Experts of a small language model.
Size: 10 layers, vocabulary 12629, 32.2M parameters.
Training: a variant of Muon for the experts, 279M tokens.
Below are experts of layer 6 (counted from 0) of a mixture-of-experts language model. Rows are named router (the router's row for the expert) and show model dimensions 0-255. Each number is 128 + 24 x the weight over its row's rms, rounded and kept within 0 to 255.
After each expert's rows: "gets" lists some tokens that make up at least twice as much of what it gets as of all text. This comes from a sample of Wikipedia text that the model never trained on. Tokens count by the router's weight.

# expert 81
router [117 121 153 113 186 108 122 120 129 128 113 145 141 136 121 150 164 106 123 113 138 176 165 168  90 120 122 149 144 112 118 143 126 143 132 133 134 134 115 116  87 144 153 120 117 123 143 125 132 135 131 122 120 123 162  94 110 184 143 137 121 120 126  82  91 136 193 122 116 107 130  99 131 140 100 130  84 166 150 115 158 129  98 131  84 125 121 142 167 141 133 141 180 136 141 111 101 125 162 138 132 134 156 115 120 171 158 146 116 100 138 158 124 110 100 127 148  88 132 108 131 135  94 123  87 131 145 146  90 137 136  90 159 167  75 177 123 101 133 147 144 128 111 108 135 157 163 129 145  57 156 162  83 108 135 104 138 122  96 119 143 113 125 129 115 121 124 127 142 133 164  87 130  98 175 137 104 150 120 109 143 172 125 107 144 112 119  88 132  87 191 144 127 133 138 110 124 118  84 138 112 168 138 152 136 128 173 116 149  79  94 139 137  96 158 103 133 144 154 107 117 116 119 140 141  89 128 171 138 135  93 175 160 131 152 121 139 185 117 103 127 127 140  83 103 145 107 144 113 154 153 153 128  87 118 111]
gets: "| ", " w", "h", " W", " | ", "\n"

# expert 119
router [137 110 113 148 117  85 140 149 119 126 108 166  99 106 112 155 145 116 117 152 145 153 173 112 140 140 140 136 142 109 146 130 100 133 125 117 141 133 118 119 123 120 120 116 101 156 136 118 100 157 143 121  80 124 159 107 122 143 152 132 175 176 155 139  78 178 138 101  96 111 131  70 108 126 122 136  93 137 192 161 151 164 121 118 110 100 141 141 217 172  86 102 103 130 127 153 143 165 133 161 124 138 145 141 122 112 132 142 119  98 130  97 133 148 116  90 170  91 125 101 136 123  98 131 125 149 127 130  99 164 129 118 135 108 138 185 151 110 121 124 107 143 144 140 129 114 129 116 116 119 160 167  92 111 133 107 129 130 140  88 130 153 131 131  89 141 113  99 137 101 142 110 101 107 139 136 119 175  98  98 162 150 159 109 139 127 138 113 140 117 172 120 121 115 142 136 155  99 147 137 118 159 107 146 127  66 142 109  68 126 143 140 136 107 134 118 127 149 120 132 136 122 106 110 101 136  79 138 162  88  84 129 151 145 133 140 119 167 175 154 100 170 107 146 103 147 119 129  98 173 132 193 133 127 131 107]
gets: " f", " t", " F", " p", "p", "f"

# expert 123
router [103 174 120 106  89 136 122 113  86 121 135 147 110  84 130 122 155 124 146 136 143 168 139 162 111 110  98 156 130 163 139 110 128 126 170 133 172 116 134 168 112 139 148 101 146 131 135 139 174 122 102  97 129 137 138 129 104 159 145 121 160 127  81 119  77 152 153 108 106 108  97 107 104 154 144 134 115  91 207 136 133 122 134 109 105 133 119 116 163 158 131 124 156 143 149  99 112 120 117 130 135 157 161 110 129 143 106 167 172 121 141 150 144 125 156 152 164 125 105 119 110 169 116 139  97 118 145 134  86 162 140 145 148 123 134 139 120 103  90 168 123 133 101 150 139 177 156 124 141  92 151 132  87 107 126 149  96 119 139  78 145 145  95 148 109  89 129 136 114 138 157 120 113 168 163 160 106 138 176 124 136 129 133 114 127 118 110  94 148  71 126 137 140 105  75 118 124 127 101  78 151 150 108 130  67 126 158 125 158 115 122 148 161 134 154 114  81 110 146 147 131 124  85 163 131 142 111 123 110  98 125 154 156 124 117 127 123 131 131 164 107 155 118  98 103 127 143  86 155 113 147 170 117 134 133  77]
gets: ".", " Al", " | ", "ur", "ul", " al"

# expert 121
router [131  95 114 101 142  97 147 156 128 124 128 148 123  98 170 136 158 134 125 137 130 161 164 120 115 111 123 100 152 145 136 119 124 141 128 117 166 129  89 137 133 119 119 103 135 138 128 148 105 137 135  82  93 126 135 111 168 125 160 131 175  95 125 141 115  88 162 139  95  82 144 126 143 125 158 122  98 125 159 155 128 140 129 105 102  99 170 101 154 134 120 130 129 187 141 137 147 123 107 115 154 130  92 128 137 144  92 134 151  77  96  99 116 166 162 114 145  95 107  84 127 132 103 157 139 165  89 173 122 180 117 148 150 151 104 139 146 118 120 140 157 158  79 116  83 120 113 142 128  81 152  85 141 131 133 105 133 111  94 109 126 150  89 114 147  96 134 123 125 127 143 130 140 130 153 134  98 118 178 108 104 144 131  92 140 113  89 122 129 113 145 117 125 117 132 106 196 148 191 177 109 140  98 149  96 123 194 125 153 113  74 117 142 109 125 101 165 116 164 107 119 152 141 144 123 106 120 155 169  99 133 149 140 148 120 155 130 179 144 112  95 112 104 113 129 124 124 135 124 129 158 169 134 161 118 142]
gets: "\n", "\n\n", "    "

# expert 103
router [143 128 118 106 139 116  94 119 103 135 165 163  81 168 129 149 131 125 120 155 119 150 117 130 144  85 151 111 128 117 150 103 139 168 135 128 139 110 135 145 118 110  96 124 170 132 143 116  93 129 131 146 123 153 139 133 128 136 120  75 169 134 141 136  90 142 153 110 132  99 142 140 116 136 143 145 101 145 130 123 140 128 125 123 121 145 144 115 152 129 152 121 186 150 151 134 133 135  96 109 147 175 161 170 133 131 121 125 146  38  98 134 115 134 168 139 162 107 135 100 131 160 136 132 105 128 113 159 134 120 138 124 144  95 103 104 168 128 108 133 132 186 139 131 102 123 147 137 142 103 140 168  83 139 133 112 128 146 158 124 153 117  88 133  90 128 108 106 116  99 131 135  99 149 131  84 130 135 147 122 118 165 122  92 139 121  95 160 184 100 168 131 135 112 100  90 134 125 156 156 123 170 120 139  92 125 133 129 141 109 154 156 130 124 125 120 148 104 146 118  92  86  53 164 102 134  77 164 150 126 136 152 133 145 160 121 143 178 186 142 107 148 104 120 116 128 123  92 133 113 194 154 147 139  74  97]
gets: " was", " is", " were", " are", " an", " had"

# expert 100
router [131 142 165 110 117  83 135 135 139 140 142 143 130 125 156 177 115 106 110 119 174 127 147 127  94 100 135 121 102 136 168 139 103 172 137 129 151 142 128 145 117  96 128  76 138 151 136 159 137 124 127 102  57 129 152 116 152 124 158  84 113 150 145 158 128 117 134 123 142 119 115 132 137 140 128 141 131  91 126 138 153 174 127 123 109  73 128 128 147 130 155 114 129 126 137 165 108 101  89 135  99 120 185 111 149 132 129 119 141 135 111 131 143 156 130 148 123 120 164 107 108 177  71 160  99 134 140 160 109 132 118 127 196 120 125 160 171 139 102 131 164 191 152 102 123 119 138 134 133  59 122 151  94  96 134  94 150 131  98 139 169 105 128 108 124 142 135 123 144 134 164 127 113 138 151 174  84 131 133 125 151 157 112 105 110 124 124 132 110  99 151 130 160 129 106 136 145 125 128 106  76 160 139 118 102 123 160 118 111 109 143 115 149 103 116  92 189 133 135 104  81 104 121 160 101 149 107 192 150  88 127 128 131 146 103 140 120 178 149 142 108 162  88 117 127 157 114 147 110 129 133 142 154 123 109 100]
gets: "es", "ers", "s", "ations", "ies", "ions"

# expert 118
router [147 141 120 138 115 101 137 124  76 124 120 134 118 137 143 127 144 122 114 144 141 151  95 118 115 100 124 105 151 133 100 115 132 141 122 105 105  94 129 136 132 147 148  92 114 152 135 178 163 138  74 130 142 130 166 108 127 122 133 101 136 102  83 112 104 136 157 131 122  97 148 137 161 143 129 140 122 107 194 170 119 133 153 104  95 113 123 115 146 150 130 125 158 178 130 166 171 129 136 157 126 139 164  89 121 138 110 145 142 105 114 163 144 116 137 192 131 100 107 133  72 109 124 148  89 145  95 178 146 142 115 132 141 149 111 167 148 103 124 135  89 134 123 160 106 151 149  97 144  80 129 116  78 104 116 169 166 153 116 116 170 123 106 130 119  80 138 139  88 117 154 103 150 165 162 136  98  94 183  91 156 129 111 148 115 111 125 140 120  85 129 156 121 103 110 127 136 142 147 142 144 143 127 136  96 110 175  83 178 135  97 163 138 106 141 136 149 110 138 121 153  97 127 134 138 122 168 125 145  98 139 133 157 114 104 141 157 160 161 130 129 122  92 141  89 142 101  97 125 113 169 142 159 135  88  95]
gets: "ol", "al", "ar", "it", "il", "ir"

# expert 74
router [119 143 124 119  97 154  99 111 119 142 139 161 143 145 120 176 151 137 109 118 135 174 143 122 116 149 138 144 167 140 136 149 116 137 114 153 164 107 112 131 146 147 111  81 113 169 171 136 154 157  86  79  98 133 135  96 125 152 135 130 143 136 145 119 102 170 133 147 152  90 128 125 151 146 111 159 126  59 125 148 181  98 117 121  80 123 151 120 163 161 125 109 106 172 114  99 108 158 124 172 110 156 160 167 109 117 121 128 139 116 126 104 102 131 114 109 167 126 152 124  82 141 100 146  81 115 137 165 120 124 149 118 150 106 140 178 119 123 150 159 143 146  88 118 128 123 136 148  96  84 181 137 105 122 112 150 139 123 158 143 142  91 116 120 166 135 152 126 134 115 128 138 121 151 138 127 100 152 140 141 149 138 175  74 130 114  76 146 153 107 162 150 131  98 100  88 134 151 173 143  93 128 117 133 150  79 196 117  95 142 177 128 166 128 139 112 132 128 118 162 149 101 132 125 123 104 101 131 148 109 148 127 126 147 100 134 138 167 126 143 134 155 123 104 100 161  98  99 121 106 115 135 133 142 152 151]
gets: ".", ").", "s.", "\".", "a.", "es."

# expert 122
router [124 122 142 136 130 117 159 148 113 162 150 193 112 106 119 123 125  96 126 166 177 182 115 105 144 111 162 152 162 172 134 156  99 170 158 142 168  93 111 125 137 131 134 107  99 146 113 131 118 148 151 100 111 116 168 157 126 171 137 137 138 146 126 146 138 137 133 121 119 144 112 100 114 155 114 121 121 126 153 158 147 111 119 147  98 117 117  98 141  91 109 120 115 122 110 173 166 122 133 114 144 127 163 111 108 124  95 115 142  66 137 111 132 100 101 104 147 116 151  97 133 141 127 146 121 118 117 180 123 151 124 149 150  91 105 136 111 122 127 145 107 150 123 110  73 178 153 117 142  82 177 136 129 111 102 102 122 170 123 132 167 125 147 153 105 103 146 133 126  80 119 114 110 119 161 137  74 146 143 140 136 153  94 135 119  94  79 127 105 126 193 117 129 139 123 122 147 170 132 137 120 189 135  82 114 114 157 123 120 123 112 173 143  94 145  96 133 135 147 104 159 121 102 153 132 129 106 171 165 112 129 119 162 129 145  92 129 142 114 148 122 140 106  85 144 118 168 105 100 114 179 166 103 131 124 129]
gets: " \"", ":", "-", " per", " '", "/"

# expert 89
router [130 156 142 101 142  93 113 111 128 105 160 169 116 177 168 172  99 108 114 118 135 118 153 131 116 130 128  99 121 133 154  90 135  95 101 189 152 131  94 136 147 157 127  87 145 126 105 180 123 169 102  89 124 131 128 123 148 160 132 146 120 161 130 143 103 135 113 154  72 108 122 121 116 147 161 114 123 146 168 112 109 145 140 137  96 104 101 105 154 123 122 115 117 137 130 133 180 149 119 153 121 147 173 121 106 164 134 149 121  97 122 138 135 148  98 134 146 115 171  98  95 141 126 128 104 110  87 184 107 158 116 111 127 126 125 120 132 124 126 123 111 121 132 124  90 136 129  78 142 118 161 144  97  94 135 101 110 112 124  98 184  84 104 147 112 107 140 124 150 136 130 134 109 125 141 107 126  99 134 146 162 171 176 124 139 137 110 124 132 104 145 123 156 115 127 114 157 150 140 129  77 163 145 149  95 114 146 152  85 127 102 125 140 141 143  78 161 136 132 164 120 144 105 124 105 150  89 151 162 125 116 142 125 136 129 110 109 157 138 137 156 141 118  75 111 176 150 118 130 158 158 229 137 146 123 128]
gets: "\n\n", "\n", " list", " $", " name", " | Date"

# expert 82
router [136 130 132 128 146 124  99 120 128 131  95 161 129  81 148 161 142  94 104 127 153 190 143 138 161 101 125 109 124 109 118 133 125 109 141 121 131 120 114 140  89 117 122 100 113 152 125 141 109  98 100 127  66 148 140  91 139 166 134 116 148 176 113 162  83 138 108 125  97 146 141 102 156 151  97 154 125  91 176 134 148 166 147 128 100 175 117 106 127  99 133 153 138 122 108 136 132 102 139 156 107 122 133 143 138 145 147 119 153  99 138 162 148  77 125 145 156  95 129 122 104 140  91 173 113 148 104 157  85 136 118 110 148  94 109 147 135  98 183 121 151 136 105 153 111 162 130 113 140 104 125 140 107  70 127 107  93 162 102 146 142 169 142 105 122 104 116 121 126 122 163 115 118 121 145 117 150 155 119 120 197 160 119  98 138 117  76 172  77  81 172 146 112  92 146 144 152 136 151 127 113 149 119 119  94 111 146 131  77 143 119 168 120 109 105 126 139 162 145 108 124 101 147 125 201 111 123 134 144 127 140 114 126 158 184 149 134 127 138 182 132 152 142 139 115 120 125 123 126 124 152 137 122 116 119 118]
gets: " n", "n", "x", " N", "iss", "ct"

# expert 84
router [162 141 137 100 170 108 138 107 121 134 125 178 149 159 195 124 131 128  95 115 154 145 167 111 111  94 122 119  97 139 147 135  98 151 134 138 171 144  95 114 124 105 154 103 128 126 110 159 129  98 106 137  87 154 124 119 137 147 146  66 112 149 152 130 125 143 138 113 130 101 134 134 136 137 128 134 126 116 150 112 148 156 151 114 116 106 161 147 118  97 128 135 120 130 101 177 115  97 107 140 118 102 178 111 150 144 144 122 152 127 114 128 113 112 125 136 119 145 153 109 130 172  83 150 102 102  94 146  84 130 102 154 149 130 122 151 160 169 122 144 149 140 170 142  85 132 139 121 111  76 124 150  96 123 136 108 168 116 120 106 165 105  97 107 142 128 159 118 132 132 137 120 144 144 145 167 113 170 157 151 161 136 110 119 124 129 103 140 111 107 145 109 138 112 141 168 138 100 129  90 132 167 116 126  98 108 140 115 110 132  99 125 142 105 125  82 151 160 118  89 108 141  97 164 136 161  89 179 126 110 114 101 152 141 149 104 124 188 155 111 124 187 106 145 181 152 119 176 142 136 163 138 176 138  74  90]
gets: "s", "es", "ers", "ies", "ions", "ors"

# expert 87
router [148 125 148  96  97 135 114 139  90  82 139 158 113 124 179 152 135 138 135 150 117 126 132 140 102 118 141 130 126 114 151 117 118 103 118 167 126  97  91 149 118  96 111  86 145 166  98 142 117 116 117  93 145 131 142  92 136 175 148 136 146 141  91 108 133 167 137 112  87 116 132 103 165 142 135  99 144 137 145 158 103 142  99 110  81 126 124 110 127 143 130 133 149 104 136 136 143 132 133 131 104 153 138 109 122 142 132 145 174 120  98 137 145 109 149 109 147  89 158 143 141 149  74 172 107 146 120 195 112 150 133 102 139 154 110 145 102 141 119 128 113 153 104 101 132 150 145 150 147 107 144 170 102 114 150 119 148 134 104 117 132  89 114  99 125 124 151 103  87 101 174 117  98 110 119 167 122 149 157 158 124 122 135 117 158  90 150 167 153  69 172 131 104  92 113 123 198 112 134 129 106 124 116 128  91 101 170 134 141 102  89 125 177 132 108  91 137 126 131 127 133 138 131  98 145 109  93 148 154 150 115 125 111 100 169  91 139 154 124 162 107 187  86  96 101 127 129  91 142 118 155 151 119 110  94  97]
gets: "\n\n", "==", "===", "==S", "==P", "==C"

# expert 111
router [105 111 145 112 156 135 161 126 112  99 148 164  95 148 128 166 179 117 136 151 119 150 126 152 144 131  92 145 143 118 129 104 128 142 127 140 121 111 115 176 110 112 130 126 180 146 147 161 121 118 102  85 106 105 140 136 139 127 111 116 130 156 140 142 122 162 143  96 134 129 129  99 144 130 131 168 120 105 169 149 123 154 142 117  90 139 114  75 112 139 149 140 155 168 124 133 162 128  73 126 131 119 146 105 132 126 149 132 136 134 106 178 135 124 135 104 154  93 133 117 122 152  97 165  88 124 139 164  77 137 118 125 147 162 140 199 142 122 117 113 110 155 100 100  93 130 135 117 157  84 138 117 101 117 127 125 135 137 113 113 134 145  88  89 125 117 156 115 123  86 138 125  84 140  89 154 114 128 150 109 162 147 121 138 138  85  98 104 121  95 165 126 120 141  91 127 160 159 166 118 101 122 139 152 131  94 178 132 138  94 138 135 151 139 141  78 120 108 144 130 141  84 104 169 121 108 121 181 120 116 112 118 115 149 109  81 122 101 142 143  60 126  55 125 164 155 103 102 121 130 164 160 112 114 141 101]
gets: ") | ", " (", "%", " | ", "1", "0"

# expert 127
router [164 117 149 128 191 138  93 123 119 147  81 141 104 142 146 152 130 144  85 105 155 145 171 169 123 107 176  96 124  86 149 147 145 144 154 117 129 115 104 110  91 120 144 117 156 129 125 155 121 161 111 132 137 110 155  98 118 178 131 162 172 146 154 114 110 117 151 127 100  89 131  88 111 136 119 110  86 118 166 156 138 140 118 145  93 113 115 177 151 126 113 135 150 123 120 117 155 121 126 137 143  96 133 116 127 169 159  95 132 112 114 145 160 110 109 143  80  96 157 116 109 139 126 113 125 101 101 161 123 156 127 135 141 122 117 117 163 146 112 129 169 129 113 154 106 179 168 154 108  92 121 159  94 140 138 146  92 119 102  79 141 113 146 110 118 102 147 110 135 103 147  93 126 130 122 151 115 113 141 126 162 134 146 118 119  92  81 117 143  80 161 145 126 100  80 151 171 105 127 127 135 154 142 151 122 118 119 116  98 124 101 139 136  85 166  98 131 148 161 134 121 103 110 146 127 137 105 173 136 105 118 175 156 142 120 125 176 137 168 113 123 164 104 138 136 187  96 123 103 137 117 168 118 119  86 119]
gets: " W", " w", "w", " He", "W", " he"

# expert 73
router [101 118 150 140 166 130  99 137 101 117 144 138 102 138 133 146 142 142 111 154 166 145 146 126 130  95 134 127 114 135 169  77 153 141 103 122 168  84 127 133 101 118 106 116 145 182 127 113  84 142 128 117  90 174 159 101 121 121 122  81 125 110 137 115 135 118 105 111  72 102 110 105 118 128 101 142 102 113 151 128 156 125  97 102  98  90 107 124 166 143 152 153 158 102 116 113 169 137 111 122 125 122 148 123 150 119 144 121 126  92 111 127 131 159 148 149 143 110 112 132 121 141 113 133 105 130 115 150 142 128 135 120 161 145  99 137 160 128 119 167 114 169 150 134 109 144 107 129 108  83 166 155  44 141 144 112 147 143 119  67 134 146 107 165 112 103 127 155 149  98 153 136 128 140 141  84  96 140 139 118  89 189 143 112 132 139  68 155 127 122 152 102 149  87 119  83 125 139 139 144 131 135 111 156  93  90 151 108 124 113 110 167 132 120 133  87 123 142 125 132  94  72 114 132 112 119  92 146 119 147 128 118 121 119 153 123 134 178 128 135  99 121 102 128 111 181 119 151 138 106 156 185 126 156  72 115]
gets: " was", " is", " were", " are", " to be", " being"

# expert 102
router [115 163 123 133  99 140 135 128 100 129  79 159 122 140  97 136 126 119 138 114 149 175 142 150 105  94 142  94 155 100 135 130 133 150 126 133 139 147 147 135 105 135 158  99 145 193 125 164 110 113  86 103  95 143 168  56  77 150 123 128 164 134 123 122 109 125 106 132  89 126 166  95 134  90 117 131 126  84 176 120 155 160 145 126  97 147 136 129 124 143 143 134 142 139  96 136 166 124 134 161  92 130 181 126 130 142 158 130 137 110  91 158 150 118 159 101 124 119 162 166 120 121 102 145 101 146  83 139  66 122 103 120 143 144 146 164 121  99 107 140 122 138 149 160 119 169 121 137 132  93 150 136 104 120 101 135 119 163  83  98 123 158 156 124 146 130 124  80 141 122 170 110 106 136 101 119  90 152 146 154 187 139 144  83 146  97 103 120 167 105 130 126 146 106 109 145 150 161 128 134 129 163 163 114 121 106 144 140 167 138 138 167 174 102 142 118 131 132  96 112 119 136 134 128 103 149 111 133 171  86 141 125 165 123 120 101 154 152 122  95 129 165 129 115 129 109 129 144 107 141 152 152 168 146 130 132]
gets: "v", " L", "av", "n", " v", "iv"

# expert 110
router [153 128 129 132 113 119 139 112 119 119 129 137 132  91  92 129 134 134 127  92 132 150 162 170 142  81 155 112 161 150 143 109 141 159 121 147 139 120 120 110 131 120 115  67 174 117 128 131 149 138 151  75 118 141 167 128 128 173 130 135 144 130 145 119 145 127 145 137 118 129 165 144 105 136 104 141 107  79 167 127 137 139 109 128  33 122 141 117 158 142 181 121 109 135  90 140 163 137 110  88 146 170 149  87 103 136 125  87 165 111 122 141 122 106 153 154 170 142 176 131 145 157 144 131  65 149 101 140  86 141 122 104 182 146 126 151 149 141  88 117 131 166 138 123 137 122 127 117 150  98 147 151  94  81 169 126 114 115 107 112 185 113 115 141 153 114 143 126 128 153 120 103  94 109 150 132 144 128 166 103 126 161 140 127 118  97 111 134 121  76 145 111 121 143 122  97 156 148 120 138  64 144 103 133  97 115 141 124 123 113 142 137 198 126  94 123 159 124 131 111  96 117 106 106 124 110 145 121 145 121 120  96 157 137 153 119 147 155 150 167 115 143  96 155 126 161 130 104 127 113 139 153 150 159 138 115]
gets: " =", "==", "===", " ==", " ===", "."

# expert 77
router [157 123 146  72 151 128 132 134  90 142 116 148 102 125 149 133 114 167 131 152 135 123 157 115 121 107  89  98 132 133 140 126 141 147 125 137  99 114 142 127 137 103 145  94 132 131 112 119 145 146 126 145 120 117 170 101 135 124  97 120 163 133 134 146  91 153 155 117  70 103 160 113 138 142 159 147 149 123 173 159 128 175 122 120  87 133 143 139 174 116 150 126 118 132  93 108 159 144 138 114 156 117 156 146 116 145 103 149 149 121 103 124 159 144 137 123 127  83 153 126 128 126 102 114 119 132 108 180 123 160 137 101 190 147  92 198 171 129 107 159 128 126 107 149 100 140 168 134 134 133 152 135  93 107 141 127 103 123 124  88 151 147  91 158 137  92 144  95 103 149 134 131 129 176 133 148 129 105 176 107 103 131 128  72 133  72 113 141 129  84 154 130 102  87 128 122 164 156 121 144 119 136 101 136  91 146 120 130 114 112 153 146 155 132 100 120 107 132  92  98  99 120 125 138 133 139 116 165 180 106  88 148  92 133 132 156 145 163 141 151 118 157  80  94 138 142 143 132 111  80 169 185 114 157 113 114]
gets: "\n", "\n\n", "P", "- ", " He", "M"

# expert 80
router [117 145  96 122 120 113 116 111 115 104 111 130 113  96 165 154 131  84 106  98 160 184 144 150  78  91 129 112 154 166  98 116 101 136 121 140 136 126 124 124 118 136 121  98 150 166 134 137 113 123  64 145 140 131 159  92 132 149 116 107 132 111 111 114  92 128 147 113 111 134 119 102 143 120  91  97 131  63 186 160 170 154 138 114  83  93 131 129 160 139 119 139 148 190 143 141 141 112 137 169 166 132 154 123  95 140 135 149 168 115  96 131 157 129 124 163 136  97 129 129 106  93 129 138 104 147 135 132 136 161  62 115 178 152 130 151 146 107  90 154 115 127 108 118  92 156 123 130 132  87 133 138  83 128 121 132 127 103 130  96 147 144 111  95 150 127 178 123 142 143 141 138 127 123 156 143 103 117 161 104 159 122 179 136 122 112  97 124 125 123 139 138 121 131  83  69 150 133 153 113 143 112 149 121 132 127 124  84 118 133  64 175 152 129 126 129 127 121 161  81 124 122  86 123 156 127 135 129 156 106 143 165 130 106 182 112 153 116 127 121  74 140 132 107 114 116 112 125  96 113 142 143 121 135 119 133]
gets: "l", "a", "o", "i", "al", "u"

# expert 97
router [126 144 176 122  85 122 130 138 110 126 144 171 120 142 144 133 153 114 131 135 138 146  91 102  87 101 102  96 128 117 124 124 111 144 117 114 124 106 123 140 106 128 110  98 125 162 133 182 125  94 100 100 113 102 116 103 118 104 121 142 126 116 114 160  85 145 136 142 156 124 149 125 141 135 116 148 111 127 158 160 157 136 115 109 115 124 118 143 162 166 113 137 135 158 171 176 108 128 145 147 199 143 164 127 110 118 105 123 142 108 133 144 148 126 139 146 164  82 128 124 134 111  78 155  74 160 128 175 108 105 109 121 162 140 105 172 169 156 146 104 116 101 157 134 148 137 119 116 116  88 164 116  69  95 134 122 136 120 134  85 202 116 110 115  74 122 133 150  91 135 110 128 131 125 119 127 118 134 153 106 165 159  91  99  91  96 137 141 131  98 119 141  98 117 142 123 153 152 157 147 107 144 145 122  87 120 172 149 150 132 113 155 127 120 155 120 152 105 151 122 128 106  55 126 109 141 149 134 175 115 119 104 134 117 131 138  89 128 150 109 143 169 143 137 131 191 161 111 162 161 155 123 121 130 111 145]
gets: "er", "or", "in", "it", "ar", "at"

# expert 75
router [147  99 158 126 130 153 131 112  88  97 165 159 123 115 113 136 122  95 122 141 137 212 169 100  90  78 135 122 156 134 108 154 136 144 128  83 110 106 120 147 117 120 157 112 166 110 148 140 144 106 105 133 120 109 191  87 102 154 166 128 156 133 100 112 116 128 125 167 136 127 100 109 124 116 138 120 105 140 205 160 124 133 156 108  84 134 144 107 145 155 102 105 154 154 120 167 121 181 137 160  89 126 129 120 100 143 142 134 142 119  99 118 108 105 134 105 138 105 172 124 115  99 113 119 116 169 128 141 124 141 111  74 147 132 123 164 172  89 122 140 115 156 148 118  96 151 149 121 118  78 130 172  99 135 141 113 100  87 139  91 145 168 100 100 142 152 134 131 152 147 119  70 103 126 124 123  95 145 130  87 174 146 140 114 138  98  94 143 164 112 149 149 114  84 139 123 128 132 127 142 139 159 139 133  98 124 140  96 138 134 119 146 151  95 137 136 128 164 137 147 138  97  89 132 108 104 115 149 137 116 120 114 133 155 111 133 120 139 151 120 103 175 121 102 117 132 113 129  87 134 135 152 164 147  94 107]
gets: "r", "p", "k", "c", "l", "g"

# expert 65
router [103 101 145 104 135 140 140 107 137 124 146 127  97 103 103 113 115 123 113 163 169 166 110 128 120 134 147 123 117 126 113 161 130 175 156 139 126 145  91 156 105  74 139 115 142 132 151 194 116 127  98  82 103 126 124 100 123 135 143 134 164 132 151 123  90 158 107 141 134  99 168 107 108 149 126 151 102 109 147 110 156 124 146 156  79 106  92 150 132 128 127 134 171 153 102 110 162 129 111  99 120 124 139 154 107 152 125 162 129 100 106 142 132 147 137 100 156  81 156 115 126 145 120 144  78 104  90 171 120 140 142 151 136 124 123 148 146 113  97 123 153 146 118 113  86 143 112 129 119  90 146 163  44  97 117 148 121 128 141 100 148 140 119 121 128 129 105 161 129 161 135  58 154 167  88 175 135 118 114 108 135 152 118 119 109 135 116 150 127  80 136 134 117 122 120 111 187 156 147 129 138 128 130  89 119 104 142 137 129 134  97 142 163 139 126 108  89 161 137 121 149 106 133 168 113 132 106 161 138 105 117 139 198 128 150 135 129 142 135 140  88 131  91 112 135 149 117 123 116 145 169 196 100 153 120 112]
gets: "0", "1", "3", "4", "5", "2"

# expert 70
router [140 154 151 102 157 119 131 125  95  99 160 174  95 118 144 180 128 149  92 103 125 148 151 116 101 133 133 146 201 129 135 139  82 108 136 134 108 121  84 131 150 136 120  93 113 139 129 149 105 152 143 122 138 147 161 101 122 120 143 115 119 160 102 128 109 120 113  87 119 102 176 124 115 140 136 148 112 100 136  94 188 168 135 175 138 105 140  91 131 148 151 114 159 166 181 118 157 169  89 140 140 116 137 126 122 155  92 103 138 128  84 142 117 156 111 106 157 113 146 143 127 138 125 147 112 115 120 142 109 114 141 122 196 139 128 126 124 134 144  92 122 155 109 146 115 143 110 114 159  84 128 152  98  79  76 126 145 155 112  66 134 118 157 124 122 133 125 108 123 141 102 105 128 160 146 112  83 143 134 105 105 138 176 152 126 107  95 157 123  77 144 133 125 111 113 123 190 115 156 102  91 191 131 110 131 139 168 135 106 102 104 140 130 100 126 131 133 134 100 129 127 141  78 139 161 136 123 122 128 143 132 132 115 157 170 104 109 162 132 137 125 116 113 113  86 137 151 106 123 128 152 105 149 115 111  92]
gets: ",", " and", ", and", " or", "s,", "),"

# expert 96
router [127 114 133 144 113 113 139 108 134 121 137 171  78 115 121 173 110 110  92 138 171 161 122 128 104 129 135 133 156 115 131 176 118 148 132 142 132  68 120 108 164 135 142  70 140 168 117 147 103 126  88 109 154 145 163  98 115 147 161 142 140 104 174 125 117 135 135 142 165 147 157 102 147 115 115 162 133 133 172 119 149 120 160 176 102 115 144 117 159 135 139 130 132 135 112 138 138 133 119 129 131 156 176 157 123 136 143 149 116  83  78 138 118  96 127 106 154 147 165 138  77 121 116 134  99 106 167 152 131 154 122 141 171  96  99 157 141 143 117 130 166 154 124 143 117 161 142  79 111  60 127 115 116 149 159 122 124 121 133 133 137 156 127 101 130 109 142 166 130 102 160  99 139 179 138 123 121 133 137 111 101 148 155  94 147 109  98 115 122  66 170 110 163 152  94 106 163 158 136 150 109 146 143 125  97 136 138 123 102 134 123 139 145 103  98 121 147 100 140 101 179 118 135 134 130 120 123 165 137 116 109 151 151 162  98 157 153 152 185 106 118 169  95 117 140 176 135 103 129 140 153 152 137 145 116 114]
gets: ".", "}", "he", "\\", " he", "_"

# expert 124
router [101  99 146 104 140  61 146 103 160 112 139 156 138 146 127 128 151 113 110 122 121 182 135 142 114 109 108 154 118 121 112 120  96 125 161 130 155 122 108 126 124 146 127  77 178 133 122 149 109 126 159 128 104 137 148  88 126 204 132 145 113 126 149 129 107 132 159 145 127 122 142 102 160 134 143 146  81 121 128 158 106 152 126 117  76  84 147 113 160 149 125 110 133 134 113 126 148 138 133 159 147 147 108 106  99 155 171 140 115 153 135 151 122 120 119  96 122  98 149 130 103 121 109 128  93 117 152 184 119 135 123 128 132 153 114 157 119 141  85 156 152 106 105 130 129 115 175 110 143 100 120 149 117 138 123 148 100 124 117 114 137 107  85 145 127  64 128  96 131 101 141 103 132 115 186 197 111 142 134 109 159 157 146 120 111 109  86 118  99  85 175 123 147 142 149 135 166 150 150 123 139 124 114 101 121 132 197 140 152 118 118 149 126  96 129 102 155  91 140 162 139 172 126 154 138  92 105 148 138  96 112 136 146 136 149 100 158 150 115 127 130 117  98 134  98 143 147 135  72 133 177 160 110  93  90 133]
gets: "| ", " ", " | ", "- ", "\n", " in the "